{
  "hidden_size": 128,
  "router_score": "softmax",
  "normalize_top_k": true,
  "routed_scale": 1.0,
  "num_key_value_heads": 1,
  "norm_eps": 1e-05,
  "positions": "rope",
  "rope_theta": 10000.0,
  "init_std_o": 0.0,
  "beta1": 0.95,
  "beta2": 0.98,
  "schedule": "wsd",
  "doc_mask": false
}
Below are experts of layer 2 (counted from 0) of a mixture-of-experts language model. Rows are named router (the router's row for the expert), gate (a neuron's input weights, with its number), up (a neuron's input weights, with its number), down (a neuron's output weights, with its number) and show model dimensions 0-127. Each number is 128 + 32 x the weight over its row's rms, rounded and kept within 0 to 255. Numbers have three digits each.
After each expert's rows: "mostly gets" lists some tokens that are sent to it at least half of the time; "comes before" lists some tokens at least twice as common just after its tokens as in all text. This comes from a sample of Wikipedia text that the model never trained on. Tokens count by the router's weight.

# expert 4
router:133173132180165094124181150074105140066074116113129142173137152143168149124124113131104119063082129189209106127135138090141062102152113104130140148103147119167111128042099135107187124104160154111090133087110075120123167172044143127166132157178123107117142136111120162107101159124112147177166167154116127096111121169092129147206133137102174132151061114138107141160125171119069142124147
gate11:123091126140070182160107152130109132119166152077181097137184168131092128106214054109094103240168086075044127126143099123115117164126144097185144107110122116134127132161161126098121111147120168105097117161150151100110116069144143136154086096136126151129118143126138118163134103127103134097139093132173139111090126126153053149160096136108087083123142145158090110178125093126198083158094
up11:128065096084101117148129176169126057140202164095114144202123108116161083092175124113199133149140149087095116142146068174135115153125128113126128115129149178152104154170086118119076106102154157115084134165097139165122183106131123115078090087132139101147162110084166145088190105133069067086109098106092113082136158120158150099141150099093129132141115098114128181133143118133179119188073
down11:114105089175064170160117158092118140055124156104117133118137145089178110095152136099115081230098165101092091132181098137111151083158105097140104155127105126101125117135108152127133113098125114109138146098119153135160079096085156121150139166128141109167136079151162140080117096130128105110187116159094125125173153187138126121073082130043065142127086135146051182129139112132139060073138
gate12:146127190111099104106135129110133117163152133123096113093128081093157170160199139089120185118127120054117110146094140156115135165150172103146117141150055170147146140147132041135172098162120084125194132130095134098117139117104131121104110120142050141108078101145123135113063132105149072140068094127123112177131136091093069098079111153081049167126131135149144147146156146115103069187165
up12:110094149119114085133076140158101087154110145109109103132098093163114196157140173122195153134126124073105157196131086172063081206134096172107129131134114134139104143075067067093139111158119151121192121162089101120110154089088105174154101088160098128106111094184167095120137145141087073072140119070125155131124127094155112123098093131147059149119158132129160161142073144137124086142114
down12:124170138128148138125086107102130150144107088081107094135111159168158146080138158149122169058107149119088092150110069143093151180111163122143133101091110191084069075185132135114146123183104150149126044119117108147141169120136113111144196102123079161124101074156150131121194147170126138148081097142120165082169180124111112175091130153113115193091199075142148117082096114136152155111127
mostly gets: "\n", "r", "im", "sh", "ence", "gra"
comes before: "-", "|", "\n", "==", "The", "==="

# expert 13
router:092154141080191089109044107129158122100085129106111130090150166035147094154125096133160091050129155109081153099160157154140163163141132129125120134077153172092115119144130116127124168123111149112073112135155135129111154122155132134125200078120129205056123140148108168179124076117161088153104125142150158145148166207152127186152154152182080093124125139097142137153095125125158166144154
gate0:107087070132140135143160144156116129196139157109129152149088113169084142133141168067144135118137111147124120123119108156095067141094138158187118100120164122131095119124086152166110143133125147166129138174058144061184177119101080116159123138105166136190086130070139160117164135104167163149159135079132105142103100113198170109177118119069179133038150134184094192129138102157172159125128
up0:077075072121136155128155129125093143230129158178159138122098105157149160080139181064106115135144124092152158142103100126109115112069141180153109163171148108161106118138062167179115124123120135132161185147076118079155163146079129112114124163164135135127126182074144149100184132105185166139092112087166122100100118133103171066150153105094168182058128149136126155165153129099153137103139
down0:129157115108159025102085101134152123107129123094139161134120167088177172148102126131114168049102136085158128163201204154127128103157117132156093155105141105067141128141147140158123100128198167132125170143154159155113064206119129106140177127197162123162095113135113170163169120143125091126129131105161095097128154133088106145117131156098131121113093104086105089174151172049090143137144
gate1:164143108117159123113157138095123117172217167126079109149139145125109138087186142048065117145094085120152085164129125098197121105079084150152230099143157137136050084125142171184097115124136148081157110171154096095154169150159118107135104163113107116126127167173127155145122137101092158172115139091142109114130070124087155099138142137079109158121129102074094108104123135083134158174133
up1:133135165156171156131151146099175107135164168126133050140108162153144138111101105088117126171129150097123096103117064054154070161102108115175190151152085142158106139135110130184133150118075135031156150158121087113103167097144091112122060176076088160094146142147141139120078100119147131186103099177103113094140067132108140113149127108096154140178112057108134132130135139158184140130170
down1:123187089109174098099096107082188135145164166128189056135150138228165127099106081149176092080156113106140164102177174076141121150100159098131088140105185122136143126139173108116111156106127123111130164193149188130142195191161116105130145154116156148149124155111150091150086150141097162188111139165182160145140146147135076139129176142130134126169171124117127126148115158128091127099177
mostly gets: " |", " the", "==", " on", "ci", "ian"
comes before: " ", "\n", " 0", " 1", " 19", " 2"

# expert 9
router:173133103154094128126134116192084109184157090146137166159164133157135140143109092155156132103104116113107141138077248071176076188102057100137146150130148087205111161187145183137103183143131112132128106069058068119164154102105161149128118104140088149143111148145144119073104153134083099177122135129133074138147153126086165147083101125138160109130138131130136105115093097107114138109133
gate0:090105145138149158070177117146146151119089173112121067162152133069159167136072144173129136178143079087128118131133107193100140125112159138070139130142083146109181117143074178080154074139123156101060114165171112111172102132093114111096179133108123139138057102102085155146091148133200183146170161150102140158099138128146098127162108116085114127137090150135129138143184107151194088105175
up0:119127120175098126071102175146151141154071131092130127100116139157085138069101133140070128153152140080118093123110142110097084140149107173106131121126150144098092146142123150089153104088164118124082099094114126090132113136046110125097165106159118161114061102060060114135116155129153175172134168170135165211115195181124049111104137128081137110140057150130104171066107130160122102132104
down0:112143168092155152116116109141169131122118142142122098077134150145116154083097154105095097159073176101090145037095085098074165109127103148121153115090134160181157161093087148056132134110169072148123146135162108120093151191081067151121123103112127075125146146164152105122091041139129136128148082138137113131150153057121139165152102141085121139093055097069147105122082172133093093131109
gate1:105138103146136178135145137146142161091113098111107169103174116074113099124092128120177098159161156118165130101151080109133134092132090136146130112164128136076123130102158118138097154072145194076104130145230110188158165162107122104078090128106108136084106145141128108098170114130135142108088082066107138144099147101136127150196247120100129167100064112093099179093112120100133157101081
up1:082097085107118181122164152083138140101120104078057146119181129077124078075078140115111110140202150120096112078130117084084123088113110071110126122095104151106103200136163144122110142121118185085102135168175103117137170173141129060071140176128165108160130098087182161098167146129155153146106092090119162137102110139119133137144184110135188132165079116106096175133126126074172132136103
down1:152036103122200145108179156116106077191141137123123133108099171177136131114112098162102202145107162122176094097122151136104147129146134156119094112102138088115134133121110113146100096147076100100157160109070139074135123138124152165193122107126101149098104105127149071172071131148106162129152087138083131134170038137150142091141088180148171150079158097113123097156139113147080163077069
mostly gets: ".", "A", " that", "/", "ide", " are"
comes before: "\n", " The", " He", " In", " It", "8"

# expert 6
router:064173152093078110126131118154138109096126162126096130123114112106042148173142145151174067096163097156144086117099114123134155107078148111151144084145130073114134128170165130144064123104115092125145059115135123171133169124083134156100104120166168104101113094125235081119170126180198179079111103119165188116159174125099132152129104128058131103137128150110151165132143086118109125164103
gate11:115153111113162172174174124048130120199187116112081136120135155169179113117107122131131101167100107166120102146139104180158063140161135138138165140077071135187165115114198130130083064135071141156108144125153127154111161110111080092095077158130160117159142128153137177180089123103141088232116113136126103181118108148128138111143121146098088149105118130067099108157144127083145149113167
up11:136141143102212133143142130036153090173191100091065121116105071100157134149156148121145130130175126125127139128141173168150078142134126160121156122140158137156152128156187112107105087159142104095177112115071110152154193119178122094105118095144117132110137106138169127080091101127165055153066176117125152186103099126153109151143105137112110111108053073069134142177093122064115123103134
down11:105136067136140053124080090160126094149142118084195167129104161142084118120180151118157125146113189118108106081095104107089107097114091132125112119129154123195137110099096143103157124126112196088173142137158108111168188147154101109138095086140111097141142085142113144093151133086104067175154174137154082169173123166099071120155063121143177197165095127119109095124149146095070099081127
gate12:102151109108163135098188098117147087097188089124066087140134099084103170157141160105113151157130122118102163170148150137169108124131097185098149185173154139155104094119156111109077146123162130132123134119138114145134125174101152163152146104098101152094147090169083188121081121135057117119069129151161097188127066120152148127172164128128120208107100111066101114149156171080173145076195
up12:104135109143157095164107124131146145137183120111129153136071100052105197165114158166150143129087124107123205158180169122165104136101089215136138180167160145124121097077117171132139098160151143131160134103082155148141121170126121147123164120111116172057129137175094175074109134165095114124076180122082171145077104085150137110192167155114136152111126060077168129117123139110146095113149
down12:154065113181169095112107100072153148167120115179142111147123148133095160139149140142152124085150138081154164146110122070070106149074111154192116151104126054060115119177115124164132117121155165126149171100202169151164134093166091177105109117124158171125136162126091118081132147169114135226098144146107091137103149120143132073132121086081184101127142099147105127077112082153165144155113
mostly gets: " was", " for", " A", "ce", "ion", " had"
comes before: " |", ".", ")", ",", "–", "°"

# expert 14
router:098101152113114130126113112147121156133198079168139113098141166102147094159122149124101131138141139057085114156152125185165097115072079076135146160186116145105082110179098084163125151026127171114143101154107128104116079115119154110111108112040137166110166129156094102092107130112120173126154131140136055143172146136145140124150097101108148124131111055161161121097112166139088056065159
gate11:106136096120138101103163185097148152140161170111148149139140084084196152163124134190200065100112096103140179090115116118131120144138137120099158118149141150117159133122132187132072095142107126117103074157120105085160150196092122113154109157152129092177157142139137084067148112160092073148092120092092062178128082168103152172142207052105156104119063112119117129149134104088121141111130
up11:155213139125144134141102110156134104143144104088091117134099071116134104161133119139166088143184118175155152174136143127121110121169136111153089130122129086165209119155162107156146175101068158150163193187135091132076161140120196145110171068156079123163134159077161152118132160113163091127061137082155154059107069081127098170134171115089110170162117147144142151161112109123131144117101
down11:159144146090152113090099139109095118200089126104153159151056105050079109120143094142096072137130118118128162122106143142108109126120084120089073162149138163206144177153129115122160141134181116149163156068129130108139106139110107159135170105113113089179071121148196124158055117098083061111143189076083125103100086096102178141165115135181095096111158115108140156129149135161104114143096
gate12:119095076136194064121133196113132120094131144147169108135158148121099152103170135106150125117127175134210172132173095100130105107088134178183138104112185130119096199110097156161112142186151133091084115122135129108190104137167097127117167096157148127079054156153154084120131157124135131098149137095087123107090139117162103122158162126103101155069120158081065066137134139077129095105067
up12:139099104133165063147137176126083134120122127124168150145114084111158155124124152109177079129139115127137106112156054095115086077112103181140132161134144186111084155100087084109080179155161122097111106136092137040165101180130113189186134154152038137081111153140112094158103119167078125089149102101156101161123108138107141132189144079128086154078149162107114158117139087141101083100093
down12:152105097109084158156072137154100147112136123115161108054047144109129090126056112087113138205165072107176091133121139085129125093047109107107149103105169142110128142142156105121063138184115152151091125137173099119150109166158140123084085188173119142120126121118177089110104142166126110155163141130155121156178091122108148123101160192088071147138156158140138155132187100122150183088135
mostly gets: "us", "3", "ma", "1", "2", "4"
comes before: " |", ")", "/", "%", "00", "e"

# expert 21
router:125143148119083113062056100081140059073108137099126126148144154118094166134076086088097151112109143132112157128177120105107107034116211090129105137106162130129133151117171150148139113110164091052149154171132104149115182131135137108124155116082109104152161139118115088114131204109085162089170099149129163132167127071105154058111131063109118138151142086086089156155097081112139127137134
gate0:108121157192138152144139158154142152112134134154074120178083114141122095134144132102137145129096096137094133148105131101097183069112100131150209073120149190089150113109121141134143119164163100148090098086109125124124130205164082217148199082139105068126098144132138094097102121159141183147125136153094027128134068111169057139122137150156104115149159086127151103092123142120143178135147
up0:124113180179124150104123168134122170124159144127071155167113123126131065135185113115166151126120095096125057120071143133098148132146160101156163046173136159053140121123178127115179094156160099139056108107125141110155133155126105167134142122138114125192151127118129118108082130140153189182117119196108078145126069061141054137118156177131126100172145105165132082071137157134144143163142
down0:152115155133142097111096179140116170114174191138099159076111124164064054115152133119178055086127169135130097103139135085091089145139112138141089157169155181126142149100155077133143150146088087169118079101123200101073129143195097164102135109127108099106192108136088170169151103104146111126114061137074129138098154099087153126100100159148118174089068101145148139117173136108104131096126
gate1:096071139140111032140105107139136100154135082077170134155135029095096128087161140145073119144139134097170141139145168147147099115148138166109146170138151112138064185120139133089164088124138163166169178103100148134148145174130140159099153125131129096150098106119146143048137170031123112133109090170151130052131178144142167118083154133096090100109116128099113139099184128090120151145115
up1:090094213143156119186119105136152171151136103076135045176120074116137110105114090167101105150157158126150086177155152067112085143136069127105121114192089116172104167142187179082117157158094164158103158108133111108108139115134131146052151125207140090161086141133102150083078121105096120139120101116192115085136132129174127128064166113095127126124139133102111168105150155132122123134093
down1:138101099201149159163142166093154073148171084121170068133150139127084091143171135191104130153127132105095134164144167094091120155188105140142086145132095131151128172161155169111130156149181118185188136095101179087185108113159157144151043150115169098135133141130129124171119130164154137107142151141075147104145103133148135158194114142123184139155052158143182122071136152188112125125143
mostly gets: " in", " to", "ro", "on", " U", "ve"
comes before: " the", " 19", " be", " a", " 18", " re"